Experts of a small language model: vocabulary 7298.
Below are experts of layer 2 (counted from 0) of a mixture-of-experts language model. Rows are named router (the router's row for the expert), down (a neuron's output weights, with its number) and show model dimensions 80-159. Each number is 500 + 50 x the weight over its row's rms, rounded and kept within 0 to 999. Numbers have three digits each.
After each expert's rows: "comes before" lists some tokens at least twice as common just after its tokens as in all text. This comes from a sample of Wikipedia text that the model never trained on. Tokens count by the router's weight.

# expert 4
router:496515534522479518495486517536534436545480477471465545581527499494450456543408467554529561583543473480402497465422520442559541450470448494441438555448634547574490565509392498481470510522493508502463531497470601400550493600565492521551536528
down0:555506569491455535419392502564534527546537462553554498594502547475507446505464589435457463506516495484555526573454513530458506498468462564594459532542545498469526467559486494569466436462482570467469459498445501507399487496454497469557492518
down1:532426575586516529576548507504506552484500462528477519518493502488384536507480543555498431498522457495541499549544461415520454546502435546521457509453545569518516487504540479527553509517543535527481553469553520422552438596503536509578503547
down2:491474517468417563478467564472419557430507427541525382472494441545413441526452472538423560528546576499480424472553499436617447510415474493486442463515550595476490486592525529510481515402540493451454515548509509547523471555509437478497463562
down3:576507522428546590463472489441492514480607470445471362532480520515530438452435502515446494556543474442568526615426475496497561514491494523477415586473512407544447431531440464535519523502464464473480517431523433530528599545554414618460509495
down4:498464523536462551506580512499528433537455456481468489460490524509489461459544358518493465520491546409495520468515537489560505444498586472498434500553617503519500562567421418476596613516414577426533519596491525435506510535524527459481506499
down5:434576484538575567497441560539432494466514415490543414409444491535487591428515461527565449498529401562466503445469506564550515473540438479492499551530552447554606454484519545521500412588576391487454491546596560459430499492548508665558500437
down6:468468510566503497604416486513591504517497503471477550492454426418457440504502413540516539483426530533462513432459456424470515516504447555524495454513572500533440520537507538437475469432416488377385526541484430407497495553455558458516502577
down7:434546441488517506495554464435546566546649489486484504541521579679570446507587462446482516387400504477461436448492493434541450533502451520482476584569500501564499571523507472619490526559505476465528554542491502504515503505571538439574509448
down8:434506604494479540528510414653512484515501537612429542525563426490454500572480453470402480501500530469491559505489566582510492419490432594506477410381481449437484586523585456584474492437517474492492505518511510517568490526555501523590504516
down9:451447527566468485552465489518458567513556519519535603496457483460446523484629505509471463507523537510485403566495532506530505443592500538541457477442561403414482472549563558573450398507617519521468526493572516533476559492551462418464453530
down10:396456564503559522538492496476511488423509518480530557476578543477501516370479576522517503498458570578539522495485490503440544584507497432553552530548514475499451532541466450573533481441501430555612471500520478484595490511522464532415508544
down11:468487554526613465588538523542501480551481498573554442498476505478505473503504455429477556555541564430585567460515459572455540345599481538452448542497520606596473480511524607463452520518513491469421434504504554512495435473497380507557506556
down12:374484502407590429510534510437477510595559599485474465419541524463426487514535431493472443529529475536595533503508535482571530415551492477501531477535505521415563600479560483459480484526419555462504510510531557541455460616411515435548514476
down13:553619539474492486549512577473463585555576445492517506423478556459433470468580486525471571409599537599524373517544498573582593506495511551472500526565534536488518461531578437552457478556570565524442469519550526527485453550455479473530415505
down14:487489504449490462498660487550532492534599573425504494484489544519521521586531455508559515497496466509479556485455470430477503447502506496496446533445490518508535494465495514473504467546488484568561433477472519572508542532482552450508537548
down15:530424491407510554597527465467434526469383511538453448538486417529552443462447516459436484494549515541571489516456500491473518552572469524469445472577519554450586554503427586426536421503546515513567550461524453552436478478452467527555462486
down16:499542522433526435513480477608531501519451485577453476565632573587456481532345531463514459513462446556427463517457521504449454477499501547597441479444536558542505499536463542519479503500459472476498506474547519570472447537400502539467502457
down17:514526462433508501532509505591550535403544457468382415565511514423538546536502449469498434465569517522465472586496609417470486547526533512497510559473484464501550485501510570442417539509480533538504495539506464403430520514480491487395578577
down18:473497469549548514555492511551466502501455505541530510491572535434448444489502482484438488452474467440490550516476436472518465384445514544450484392488481515547642574448539399560398526453567544540477493431543526562487511487505542445547571453
down19:433492507448508463435533417531516426460560481544596561501570524474492451490509448548536474475460477559572513465531570583469502537496567507538454517529599578447493496464548460582556519538431524441469456385492600516517483411544414481537393482
down20:471461468504456482639494430421464412579480528532540355450552507436458507563481513380475406484508497479497517488556471474596550489510419387523469524507437520493459546454558486515528416489514505531481497483568525459444495466497446613552456518
down21:511559477511499521475573490487496432485518429452479458598481408467529405560495500555412471514458460483506477501575488333552542478520500431602559517408451435427520450524591492487479456600465484449521491590422473465442447567516449520501524575
down22:557463497538395553535543469536574514433571481456415423481548489465482479534502462565515397514490529546519474537483491464506509562489500404501533400394551479497460502519530465512435622446514579538411489503512544572544451428534448460385466449
down23:501464475481510513516494424489550432535467583440478543528584466473457607534508504574556563558494460432519488490547508523475500509509535535548499496507566490464541437439471566461566512623525514499496481531543485531555509478448517522488455505
down24:501527593502476418484466539463539507424472429510463519547545522478522540527528488413472420541571443518508541431541450576439485437493442551523500465473464520505525396463467548464513526473464438506595474472461567446453559514473516527499479530
down25:489459509536504479615457532499586433485557524428500552526463554409523508473484567466608484493428471462479480602463542411498397495474499531538444498457447497497498549528496556502519503456537439575577597491485468523548487515483543527558485533
comes before: " ", " |", "|", ".", "–", "0"

# expert 11
router:473412437489572453582542512522598540535508539482454538507438481492474502583450499532441549602460529457501484502528430518417412529448505481508493557520496500594449457522443551508466416503551596447398492501517585497543464489576464474399487494
down0:501504467480485485427466536534492473493664536487538558583450486445424488441575487570561538481522528589538481482575493525554486514526507441515512468503521528551477485560497586393543517542472544593543511460474537459557482382522505477498556449
down1:493483508443492567466539558484523486486404510579469524495583525504532496539502522567522553488429479581442452499503468506508387500427508511363487526436614514431495447466536526398468495476495620505457454536534481442515489510506511484475479447
down2:486471499445462486520472487586444524511566504498507573535458487585441472382520447485554489513585449514427529512499531585456490537552473442504481615507409471399628503527513582448555420463398479511477543474428458466548500455510538476447526507
down3:479620473464546462568533497494568479486515534420477524424511460502451486507415442436536517599549591437540498470484490441423491517463482453540464498538389552441540458404594394529474551476505507473464489499509540450467484480476486496533509547
down4:451530458540565550489471540524436476537477493478448499475482448468524544491423509528464566433588653422449494488416429487439492576493479478543519489463454604524395467564466591580561391546519438506461431557470499502516497458472515451512533536
down5:487534470494528572528516536544498421481535535474574541464400530592546518477541595453553517499600532474539428511420556570561505545497562556489579500549430588454542545477493482462476500543449541465407534525528460523537542508585528421485481452
down6:606540525474440503475553593493477452440552586547459544570545525579528409476460477483568507478440546428461556531586521587482552459467435506573474515475575446542510607580573443519493533552554459508493453548516562580545524436470503447537478468
down7:462441437449571530547453509494491475479460502545480499455520474515454508439447515492492530419564496540450445507468567497559431516538458436440477472518613495475577599483493587473391561586453465456623593479537539537531431459468481403574583531
down8:432622539507521481495450459470464521396457491507512469584461493506513576381506557597444476541546532549518499501528422429507467541473402511536469456500411393520504440446447409477547445473601511442553560532400441491524530459525528540522470554
down9:522527484561515555531466465567463469537502470536529465572577589561523459437439424466460406476406441466598517492489458427530520588385516542534476487502473519453486534488436493536615504448589484438489526403457601517405521416491464554480543521
down10:512442530606628442444535452540518512531438534534534491404578512548535544469520516573465500523463498460500481514504492512413456544555562621507583479499508439374509424442424514503487574583532450542402565550499531472467538436586473544536510468
down11:495492472599508472477427500486473462392541495457504502547563437492503454479620444536458553492514546460468544512532526557483451484592545501500471548584485546521532542541481541409561460482568562483580530483454518580503510535471474612458520457
down12:512483498458487499480525480566581567482586487513561441379430461481450463549548528485492474472527539548579462459544477556588541574506492521409461442637459561500536504404549544486588512457533503472475627497555599444475581479529505528489488547
down13:484450479490448493569503474463506544480494455490400532537456472485520445409524537546548584480390467516529438507473528491555459584526527464535437525584496602496415456519504536423620452503580511465513448439536522456489551525458537459459408526
down14:521457524465447553508542575469478511578532478512480428560407525487652616394442489498429428599517416501558476483473457463460525497545505468491462561540541557533491492424530591407531477471542540444485444405490452447536568542539468605520486547
down15:430499502541533531477401455492509502558455484442540498575496465472469495475589471589473486491428564529542398488514560531541460482522492511529472448566445488426581502493606420436524498480621453543559416593413510519485552525538480493519520509
down16:449486479430532468468533431451511553556417435526463501580504555540580443502532558558431533521383512440538545458438469492449578563511558494554456448430544529596530474476519453420475527510455421381396493615519475497573480447542483432580509495
down17:483474545442466462511431517509509470445561465475589532483455429565448519523535455486603470557541456570329426535511434472562552427518453607542452478528578544424463438477544478500526516479611523536511627490472450468482453497472569531556528472
down18:521515486527585492561626538559481445450452463469390487531491475476490486412492505494514503485488485492423510563534468469504439528509486434457488419457402534465453450513421484468505457510528474472504499493445470521553434509553503477547503482
down19:494514482504571478564455502424487485493532502483415462610558465446528468489528487501474510553522422467399430411439551537514442506420555445513461596452518448508487582431521376440492442462503524460448552488561448506486491551550458512460506493
down20:501454481524521505435501582472514525493534536459566496520526536483570479503499500478471459501562503442489564400478445527457523564536494464423435589545516462391513506433596468523479485440478541492544419579492512530459454585463614493537516546
down21:406583478535457516454488500487541538606602437560476461469537386491553588519510438503486514514490507501484555559457489507550548592581509496511405533475529471496471545462562477487542536451462533534509473540440448481505653469529501503404570500
down22:526527554537509523482498471498481582544369579445475481402408521509479447503532542490526416479432463548441459476516479501506458669494446520466479530530494522455469457564558501534513552533493480549586578512419416402442538469559460493546486442
down23:475497545510480556520518489562565568475522597561473369467464523491511565514484517450457563570507441549461540387485521436495580502528511551523493429520503486445480512579516561536534556468456523474516360432477470435518452453456495430507551474
down24:559509366486461482539511390570522467490521411500491488415534439554471444536610511460485539515623401503421527405535464422440435504530528499536494531518471381469550426473475606540466447487494481435470580508414522505522558528495517529526515467
down25:505412467546478462433472530406464512453464520502509539505503478545482575477553521472418415531417491549404468523477533470452556462408446532533436506524494487449655567453616503525552457424533506536560546502486519461548481439552480537455577509
comes before: " a", " the", " was", " and", " he", " is"

# expert 14
router:558479505442499488486526533531399464499549429539397477468506548498418466497474574527430541473515447497537477590536483508494515515458477519488482357520492479439455631502459458464596565438488557552554447565471511443562439539585456515463523503
down0:460550517460508506428499563499525509471590546423521484505474541519548465555554444451371465477384532607460677528629545435502525481389513461545530504487461446478579496460420523423498531467549638515541526553400431548483533433590455510408470448
down1:457513487467450478507539447391529436480410562445563450452600503513542470515458441511429455528505507384499576538449487514449517429442491540436477518487510484495517479457471419554510463512381539523524539486565467564424444467512513461462383560
down2:497535414538560497429535505583587535573532528478429414481452471457569467499566542526565466436462433537421588471535492537430422575498527500487546616687481541527495517579492526523452490539511461480526562497624464464494535558540505402489578548
down3:576649509466494451461497519450606449468491535431575497486478548440542475577583426565534542470532560428501505563429493546531522491415467556416479535484556550549538607501452487435479527478472589561436486629464483484454559474438515528499401512
down4:445472471450529552491463536636560486558489575416603478477418487479497573549590527522454471477631567481547435504514454511399483378485476463530553525567426504556418521516555568583584463558521445552570485501450476503422506414479412323495589524
down5:493435513504523417499499535502631592456484431456486546557472525511562570510526491493456556448629450501587466511450479464531614491539517560447506494537514524541537442463580468601523480426536442376547498530413492499540485508421431533545515467
down6:602533509480435513640468563461487639506464514558541519580495496505466459452481458560515453388492449588463574521489473588565479454450424494558554538552551553464425506426444520508497561485540531571429570526497613373529471508580526408500582545
down7:481538606556507527490421564482451516475522502479515399561561526446539524483482490535505410487488585464488436546528463500578467511577485475482488474512464517454553441509431494564590524521570549397505494398437440519451485509515501605484520445
down8:445496503515443485491558563552537554528497509435473501518508533517547521523550507528499452514557493485427567486492536506513500588512465515411469535595513487447415557421456501533489520472443515483540461559416471574458511411460501505493471467
down9:568506529456501510478458480494405513513544551481530491506508508578499527552513496503539421519552503479516482584537505502491448454479483658392518551519572474497463437475419489552529467544493555552472421434651546519438469496498570484561529593
down10:432496462476483569494548446439492502448603562492482502534448341530514532470520485471547535511453484496587555555468504488493534571443513519466457477538514532570585564471511537435527552469584494498583492568539505477436433390458483483551453538
down11:480529499519414560493578500440573530530441495538584503508625517585485499441385509478515499588490481430505487592517532531454555436512596470545489487480482533417646390503479521494516500505432499478509510427420473546387484401522494488539519471
down12:496468486475560543553452575425470456551588467475453545388466521545473524488535536516406411508486437534446477556509422477563498493496522469443573549607467476430497604502462513513456457546441451472498485512516446575489440541537522515473486513
down13:501554464553523522483579507508472517451509499506564442477540570570562497560492417480556525518492471482427498544527535508536474548559562445560503498509490490576481546554542489472458544532546539408499436456452566626572494491404530472503530538
down14:448596566482503497560446518526507495499472549465421505529462499527514459517362502615524586519496539394552476515519531477508463514527470532554555396450438522502490502552537588561509506466482569539540342418551525545419421424536517546516471467
down15:391473489429596601490545464554442523454511471515522557510514434450490501500346390521516490417483603534588549522537517461522444498528531488485497457504527525487504579517593496443530516526462437564435538446604491464529506567462482471552441505
down16:467503491481501472495439498549487431513364494477498512526450504566597513480508535483493542573505478479585493551484504415461524374481427607558489498546476479462486410513473587543553421513529438542537491460493494448531423431496520493499443607
down17:442470520455479511525460506459415451589525466528510447451438422568437463534460550612503510489541471458517485514639479500444572387545421594546513537496479542522542478426518573471558374477452548492482568473491428508450471511523505519474492600
down18:579580547456495573463421512520525501546527491481523571444527457481496553554518486527542449527493464456366507445454490448625443607527512495556464489610495460514479561566566459504482468483377471503447534480482553574519577443510466457598499525
down19:413496468508473514455455455523515535634488502502441538590449495507576500478582525440520559474546500467526523526504528517475442508537566528474452488500551445415464460560451422547523506506545580519509514499551588521498505541566498470483531543
down20:507504515495530588424549473567477552487503435509574485527565524516449538420657485468540449442469539534454488538573501521374454506445498468540472583468408468397465502627471473568602536428439570518525486502414542440553566457484506495501503477
down21:501541410494463412477475567479527538474469565468590506538503537512566512574500526426423417496552516627516389447464507541489507489535583566523496495509473450524469452508591538478566548417568517561520525615479498451559548538423537505495396425
down22:410431452624501452465507499469474562406470472514571522566492622490545510478450511493399511514488461596478550525622584490495543533466533572476559532432496547508467524503526485477515482459475539493490513514508518501442557481502439527456535461
down23:482468522423484476517580568530563493533505547504423463517490406577506486496556458538450460533446513579535451466524510530570449538481499543529573444491474497570552496486489501524469530477493469374530503383489397383519476496405396466466445483
down24:484453439447494400491541439455638514478492539525509579503452505490436580537483443456560561472615552449568473487463584554514572463451463503537466487486634472460470484433547507497512498504497566491554519530485504501565449457534485441549519417
down25:483496553521466493382587453543434558466498554606413503513515510455474561544505532545533498591456452516457518512499491489538509490435513498526501513520507442480458495576466492495542514486551612480438468430502508524440547540516514497502507543
comes before: " ", " |", ":", ")", ";", " —"

# expert 10
router:551514624524578546479492518594574451540413513450480502546552533456451472431447490476591464551419457469463453448566552503506547506507457622580515428520510409473472511629495597495496562531395545522514471503473471584469439515470452531503420393
down0:399509429472567563596561417503489443449525514539508400516535607493513491489511476505514540426455558552435411495493403565461569527467435480513426538557531496542427484510454454391478491481437461488354532454489515518422530435484419459517458442
down1:484546554484465534593463511517519533515603437481460410495473593585528511500476475494509521481525488541472451566502646414510504532638438451496468505501396561566501530508532499486558543415552462500515551536572522456501605616566519528468509500
down2:449651448509510482463528479526432421457451518524484487588502535519540435530442477406509494548600523544425443576502459452485522571560622518445518523494542562411550452527453506543529503530445494522493535470431417535467516573410539492535509496
down3:502508512453571517452501515525447459466517487423500539496589574502461566551506539577486426520467533464577499573496497448564423533554524523502439492515507353477462533504501509556396469448367457523548504454443590600534523577553464522528490460
down4:541449483480400560457526502464585534550509490450530389507590519481489497534509539388467597542481461504511442458553543532467488512487459617475497446515447505332546536499470533557469566515552470493520429419516478474511550423482459395459491473
down5:575469615492433545454522492457482497481542457479489481558499518547510535528551585465492487531536526490554516511482434570526535572492446478553468456478537480482492369477460453554413551485585451448489540558401530494470435471465532533594464553
down6:492461613490569462502599527484529540407423465510540548502517567548518516544482535513452429482360591524440502515530551527556529514504498638592508444550535571431461536490513459580502443636471520470467483530464530516509548496582424554487619539
down7:369501553466492498414480582538464526513474525509560585511507476387548441499508554500506474543407510445489487471478485510576430512459407457619544516452482433498443474515505499439480515490459537452465535459440517560431534553442457434525440433
down8:425467505507458567489511352485403438479529494479423485522466542517497475427534424489441553509502499523536477509498494526450485522462459513607478472457509580546543510478491452505533465511474440524495561445572505519452480593534586470562530392
down9:487473481495523466517502543471579528524501438522421493575527538456470473534520475504462503465635438474493583504529504515539494505460575486606419530574565449499499520452384558538544457407598475486502643527554554456408421447457540479479448518
down10:436478458473524482532509596492527566519439434516572518572514550525383519569555571485434560496448461524434491523511466578408483600579443475515390444541534497529502435517482457380570467451502456463426486368428528491455509484434540455475543441
down11:471503573494474523601464510489559491465475465402470550483496511456518517490522470474595548459529516495504529489544523668475475502576602519536483584533483518491516496498447486483483578444456457429522412553544521533496434484516514451490520495
down12:481567492574504558428473552437494491477482525466509506586442503513496439477493605510461517472484533419569465537485557539492519501478507500427517484555481393458518458555503561355477617605538502496509480504592417581470554452542457587444383517
down13:561543638512573491548516496523496542522496556563506524541494439489519470423446504533569537491414425520529525492501521518519482532470570407522479484565409593472447513418552522497487446489513468459528441467635615407476431501420446596479457541
down14:485496524437492516517544446535532577493507531594499477537436372606479428454388499484489506534517442620407563441489498512546523442517508497482576454503455565487444595511554521499510526475510414326526464537597546522456433571465461483481525481
down15:455578449466457541504610550546545554405466460500512512530446444430475507560615465556537512427542453567522414438499520473469487456508447470441470414471467499513514518501607563499541487543504565532433469544418591488504454488435516577557378441
down16:513544558452460473490500460444553445482536467510482417475641573541504498459480488502471543554386461539507545421448494402476463496523418478490436443469486445515440412485478562491485498440522481405549522419519521547419411536494481529546507515
down17:517497444589441512504533467476518607495489473470403418455482496485442518645452486464526517484494557538521514457517584490534443604496414497426507480531464438528514477489436480398458500498507497491508426546534527551573540500455457455460515531
down18:518486488533509503539445468516437515448583496443494594590478496484473528426479480455499425556431502515467449431520437514556533522498453555464505535503441468491521469444479482447426559458497529440487536509575411450463563498502500440486499515
down19:595473611519449492400479504492505508462525542503488444534483522382424429443474540534476474523470400502503498508541538549474479465515542574494539528467474516481498377535517521523564514408453444406504515497507534457483463513445497482519480519
down20:466478483428540390465607450540574486508450518520440531545557517521450426463517508485556356570544536525490583444507437379450483411514463535611443500512491446420524541453474601439475405500480453550494540540450570512439595486475444528521620458
down21:582554426521547482524463522448422494448476568507524553453395485501502522530476557506512492513596562444509485489540476526500465511472564539521544448543559503505565439563436519391496464571416475452595508467484506484576494533436502600467456400
down22:477387468522561521581505546456574495539495538493475495506530512408539585463521415510506498579563502483424450480481476547520457485496451529487490523476610513502522498491392554485558398497485460423536555549545587551517466453547534495454524445
down23:494534522512486570610551502513440511470486448495489463419467462471461483492473481456509490598471443533382367487405591394567452543445419466465552457513508487425494511449527487522409459435428416441430570525449616505443516533539377523506513520
down24:537515490591429580461480524439569479494531501526521481402504581515498455558499506546554510495489516529567483446495477447497486460461523528480535527527524495519430437536499490487442464451557453427507444464409516494498453474454648447551530516
down25:569528545503503435438496565539543550446545498597415478570478527535542511501489535501518480517634481475551451521564509494473531510432574502512586432424533519526428550527519512482594447541515615571509500570503540494496441503549507561499446422
comes before: "-", "==", "|", "The", "===", "S"

# expert 1
router:427432541476472532433509496464479436567473454442505508488436535510439440561472579596454509501556496468447498580466520475531531523457513493439540465521582413571492520533393566553556592518430567500429508505446560504627484524467521513544528517
down0:450497472487491453502456605500550503470476517422464472497426535499459615479477505501451447460433517521554517551462424492526528456510553519487476557460447413484521461537459495456494556473553552429530490388520463447463453480582591493488550589
down1:479568450534500542430503512503488562520502509537508550526512599530441501413509434506545634530486581497549581549575565535611491452541458500483569488484571455588430492518508499507455433547410556399470434482452519516478562572553432487499506501
down2:415421472456389553531389540516550568452508519539536574486436578430535551467500495465527545542563544586605511529505568544460548478462420528484538457413522473461503471461538487423540478481526539481456531467520538517396492491501526479501448482
down3:533484531525578500499559545629588428437474573496557561501399465493528540464513562555560486496565444396463509489503414581551495528438479440524495495400567472508440568485515535470484542565541462521540483601510489403606511536499450464532462501
down4:533500468538535486471520494474545476543505501538514511544512484531470434489461509496553523461425608490540642468484508463502493473547418543615461493497482501509552517551525504482495504421567496417493465448503520493463471536445528500536497535
down5:483579453461418515497521491493458447445605598558532512471537590489457597479538486508557465444507485576426446491545595470491539439605368537419514413608491494580487508500633492501482427535536471484498477536525447538491535533501492507433471485
down6:452581476532533451513517548492461508511463444533482473499534516519533458555499534556545514434557482486475474399497451563514458531436438482552436513441469554520508404446509527482454531509421496527408500559451455542499519533478454597484529599
down7:515458508493417565440579485429533546506517473482431540629462555607527472524459478454416574534532445515468445450539448440457531377521397498439467514524452444556601588435525494384508486506551555500454393443512579489447506539473554557494497495
down8:617522525434438523555486463494480503481532421485431416512477474555466506614549510594522411519465477583499505605529439564517536406564429491504508496566557529549546471478484463480520475464556633400502518448495496432439487481515503549509445501
down9:591583449530477546500448440438612549532541438541409484492473601587510491537442524449449535493513562348469571367499404476527543474473598489541559471455530487536520541516513470416535492446508455494522474481499477511548442529452459479569537532
down10:539594503455493554549525465431497492556584526446502492495510445568506409488534488580529431388454495480479481550518578517507528460501497504441524462538483457523484546390448475476495522537487419412507520477509435455466454498464474490520403440
down11:434502487522519449489509458583517507498547449469519583542533500514506438566592499507460462526503433493559557448509520502561482552442407535594486557564502507540521552413496514497468458573514565494471495522384520530606526429521452405473497517
down12:467466503345494397593455492512482522513493577606514458439401435420402451518516519488433450492411499456474477428537501557425477512484501477556551541568471537503493622470509541448509435441466513459481489368523494462509515487472512515410499490
down13:509479546503449495475481482508407505447573474543469566417491515429595427528514529529457452532516579528481476402475496485518411488471521490601513503483518514473561577526502596469408427501537475444500672546498466538409507523555526541532505454
down14:456474494441505463505472449525539512546378476580457576455561515552464486506530524509424593449516507497487334529576437528536458416543459548418438506479455514428497482522541469464455513507548467411497484518517567535511567465490468393443612405
down15:471491499492546507510466488452446523429454533433423490587470529441486520465573561484529507450501521500574493489560541438541493455531446527508632476503487477528465462495562516559553473550487523424496437508505573545472549563440480495520574463
down16:497533535477479484479534437470528518443581546569514557477523553594569480468566506366505488446544529476544540432467471569388559488528517433527472462421509470504498455480484470408421452581551434527450478527453554519405487416506366465511512506
down17:504500620464555547468493525499470570454549462469519501588467553473534519480439490491385460533394585560536516559474556487571482528443506504651501448512496511547521493555565512395544438473516566447518514469549501594418559507468477509559489471
down18:475489519467545531517410423461515529494548452590455533523447499544406474478627510479590473536483597526476404580541516552413485384547458464528549464543481561448431452491517509525482529541540516452490502571494570525423482498475514515492447502
down19:477479449548441459561526542523501525469499513456600530577442567578593558461532468500505496462413494463525466544452460607413506530504517487429496368575524526589504615455565517579565467518523536518576635539455457545532540569438510410492367510
down20:435553503431585463357485512462428470454599544463530497533458464484519497494522497480519517495510477590452462557489518451457575530537407500452467544530566528490484477574447527475513418525529479508406536466400594459442576496451561490520485522
down21:468381453438506447506520577476578502527508442505527430472538520455513501534484449534554496580526566514510522469469522486529525500500536529454449414491566502546439547536488458436523433522437491442588495519435651438508525500419433515562466521
down22:491552494503474501528549482472549458514553523428487492506550490513484421525395512553583502490547513555497473519539498475471509535533470473501519441464478426542466588512386509424454540438505594463426543505457472536449486500529458409495618523
down23:477492519472473517462486472561504538519510475483550593438435400433437528496476488429494418500569526496486531444494490544496445472547498543476507419504543471547558486500522516476543441461488532430441558535486479569556546580477447507462563437
down24:547402508550426459521504409452427485475585498515496469501533493534525533547524414575500420550526459522573506450543465485460539487574467503471514468452510480552498485550481558491586400432574519495447516490431461570513444559499448514458477429
down25:560557478510458517476425476462511461491494518516538490404505478510548414438471493372421509497561591367475401459576526461526594544482472432451472585502531524474517461488546497466530517496502467565505507508499506392480367505368458523506514448
comes before: " |", " The", " He", " In", " |\n", " It"

# expert 8
router:602336502459423465521584549556512427534485504514479452482532554512411354456500538498494495447452468440437513560484464522418442489508419418435523524507493498454481470547483545464469550409450424483447522488463520402389476490505486456507594562
down0:439508494493458543571512483549489519438541520536502469560457506599526427489489478540490488444522519559626486542488549524579480505514507497483500533538488507562597438537511589397513544557535517497491511506467501506581467448496468446543398515
down1:513527543602508532479481481398467478522458515443423483553539424478452493512510504445483536494562486510537509573475375493517546424504538490543545487556501486497472444482578459532533369440568496467491466494479563534483516457545433480537573388
down2:448472480509479409487502498495562476463647476444545517456561544418534434501519533564506450501477460520433388496476450539451489551516465503513435534683402461459494541498558550551453533465466457580474514514556525528579472525497450513478547532
down3:477562451471447576522553519513496522535556593434526531525437550488453441474444477441589458561510453486539489477585544418485434505503483514462583551421509573493582422547536576535587510492473637534474472452523578522555432442513528489508449491
down4:545447510545540542506486526450529577481423535430519538448502438423493444531535465577489493427573517495552430486526497472423547579506494503522450484545438505468482500564568478402513542500433454515471532566334439516620525427459576539578457485
down5:496388523520504426512504475479585512508441490485425469568533528576406498441479492524571515467544385511581518497496466406526549536580532493484455439564454564511483430476538482534467500467559502437595458503464544441385564542446519484512542478
down6:428525466525527551490495563498529468450543517485491534481432543383499607429607503468366477517582528544515555415471398513468506518525492503523459484469544584548571472457484551528459582419468433488446478531490581453574531511486567499439537541
down7:582512496532588593463483567589498427474476648596549421559458526491563529462510474565498491452478535366523463543526477525468432469539558543498379526422523501520519494524580529419488455534560460555545547420506542501446481465471502459493508466
down8:502579500540452543575408536548469511492566505553453487513462609490547469513535587513471368485514492537493492523518491541572529416465493499559448452465499508482448455475430480538552491578519538423531565602499395511539402522419463480474516575
down9:534499464467542453445565464457519592526376539420477507433541628513485422527422508511500521475593549527437527471535504519551481461534435554410500542508440550482525491502549473509505476475538518489521499424551552620503489404492485475401422511
down10:531585470540470506485473545494535434570468500526522483564465509491582498567576539454496532489495489522543564507409529486448622457489439534490563416456567555511420432555540454608444513592562474505384493469503497482470593489459365491492576523
down11:430540509428517518615441560446479450594543511468523470480435587530506546478517470504511436499484540508541601437461513473551500426454467501429525501533556533552502494498559502511507552447455570582467512539467486501423523458467501499488497522
down12:487483540507424485499470571476477537508557518359559467444522521488478535543505414568545499511655457544540380502410503545473514474517519468490464460479506541449479515558456460556533445530543522417538627487506433503547471480545608472485546392
down13:463446489399478600600493353566549538492442525453537464515494569512502561516589541478524465501527525554491577496467483448595455561590555586513537454530600443476452522521567506546455471515479422575461464514541440457446475484487497631483425427
down14:527422527421503521516448540523531501496487578526452476477432582556567459586483608478454501518459531543527528532439586447489514525527466489531477595424539455561454467476486421506487462507492470549477404510575478439602437448455463547537519471
down15:432522537520544392480539435457537394532453476449454576510441450563503559513426402530546501506503499495566506480462529414574462498421519456549464471464549463481520468442544485550469492623467532463500544490560487524546552498519496461564513489
down16:491351535490461439643470562503533501474492492457534561491521555476490495525444561498523497485459554411515534601626625462452514548515511535487549500551549510571579539486508414420557512534476511523437437522523403551509458543418488514417589458
down17:543486468503478565512555497441457471464467470494576465448515565433470507477514545567504424482495501398515494550459494559494547445427473518473532535562527542494490535562529515504552527429481594452391469563452473385432461495460434488458495503
down18:494536458512501558496475490375583532515494525441459508550545520476417440537620489545539543495535588455414532467555499539510414542513615589458527524515512501608530454569588522490571508507416484524562517496435493502561579534413562357502465479
down19:445417484437538486472511504489509591428525500447451525408449569495483515534536518533568474601477577459539445426475521613617565523423480540486457528503545451559460519483465471481476522436558539505552467476457547595433495531475467503370496436
down20:524581572479464553479453532552574532490506535460457443516495547454444426505558446586477542512534531432447489514524498556483507477567473446511548431459509494599534498477607510572526543534566444460524461492430471458574547469505570556447449482
down21:478579491490586422502453513541538554550526452477502603514425460459488528456595509561486523501519424569608599532504610432479460469501477607397466561429432441643540522490423425485473457522459432493539478552530473540618528552561525457440443492
down22:524502543462448490404466562539458553438537528554520521582547553520466473510589473461535517528516518418528484510491571492451534538453464527533547527512470441465514492532440484551468450580507489567503519436480500509548514541566409419504470416
down23:511575560586512482450568472502560583563492476470548544483521583476534443476526412504553438444528456557451480394403402458477530427515528475481529511474612540541438493456574471525457574517487477549566540480617471493549544473488456598541513555
down24:481518422531490531517544422563530449548510547518461527511522435470550495550436490554473495441562459483605535486516477462451477465517493522572485555377460475530516510518599520451416450401543536390602459517441480465506450554528481529529463457
down25:435464484606472464480525498495526489409453454526513470431511591435503498586449524546449571560367426486508536495494460446475550515547517517518522472548453508406462478514467468532485483513599407424525528639520483545481518552490473423519483498
comes before: "20", "19", "1", "18", "2", "10"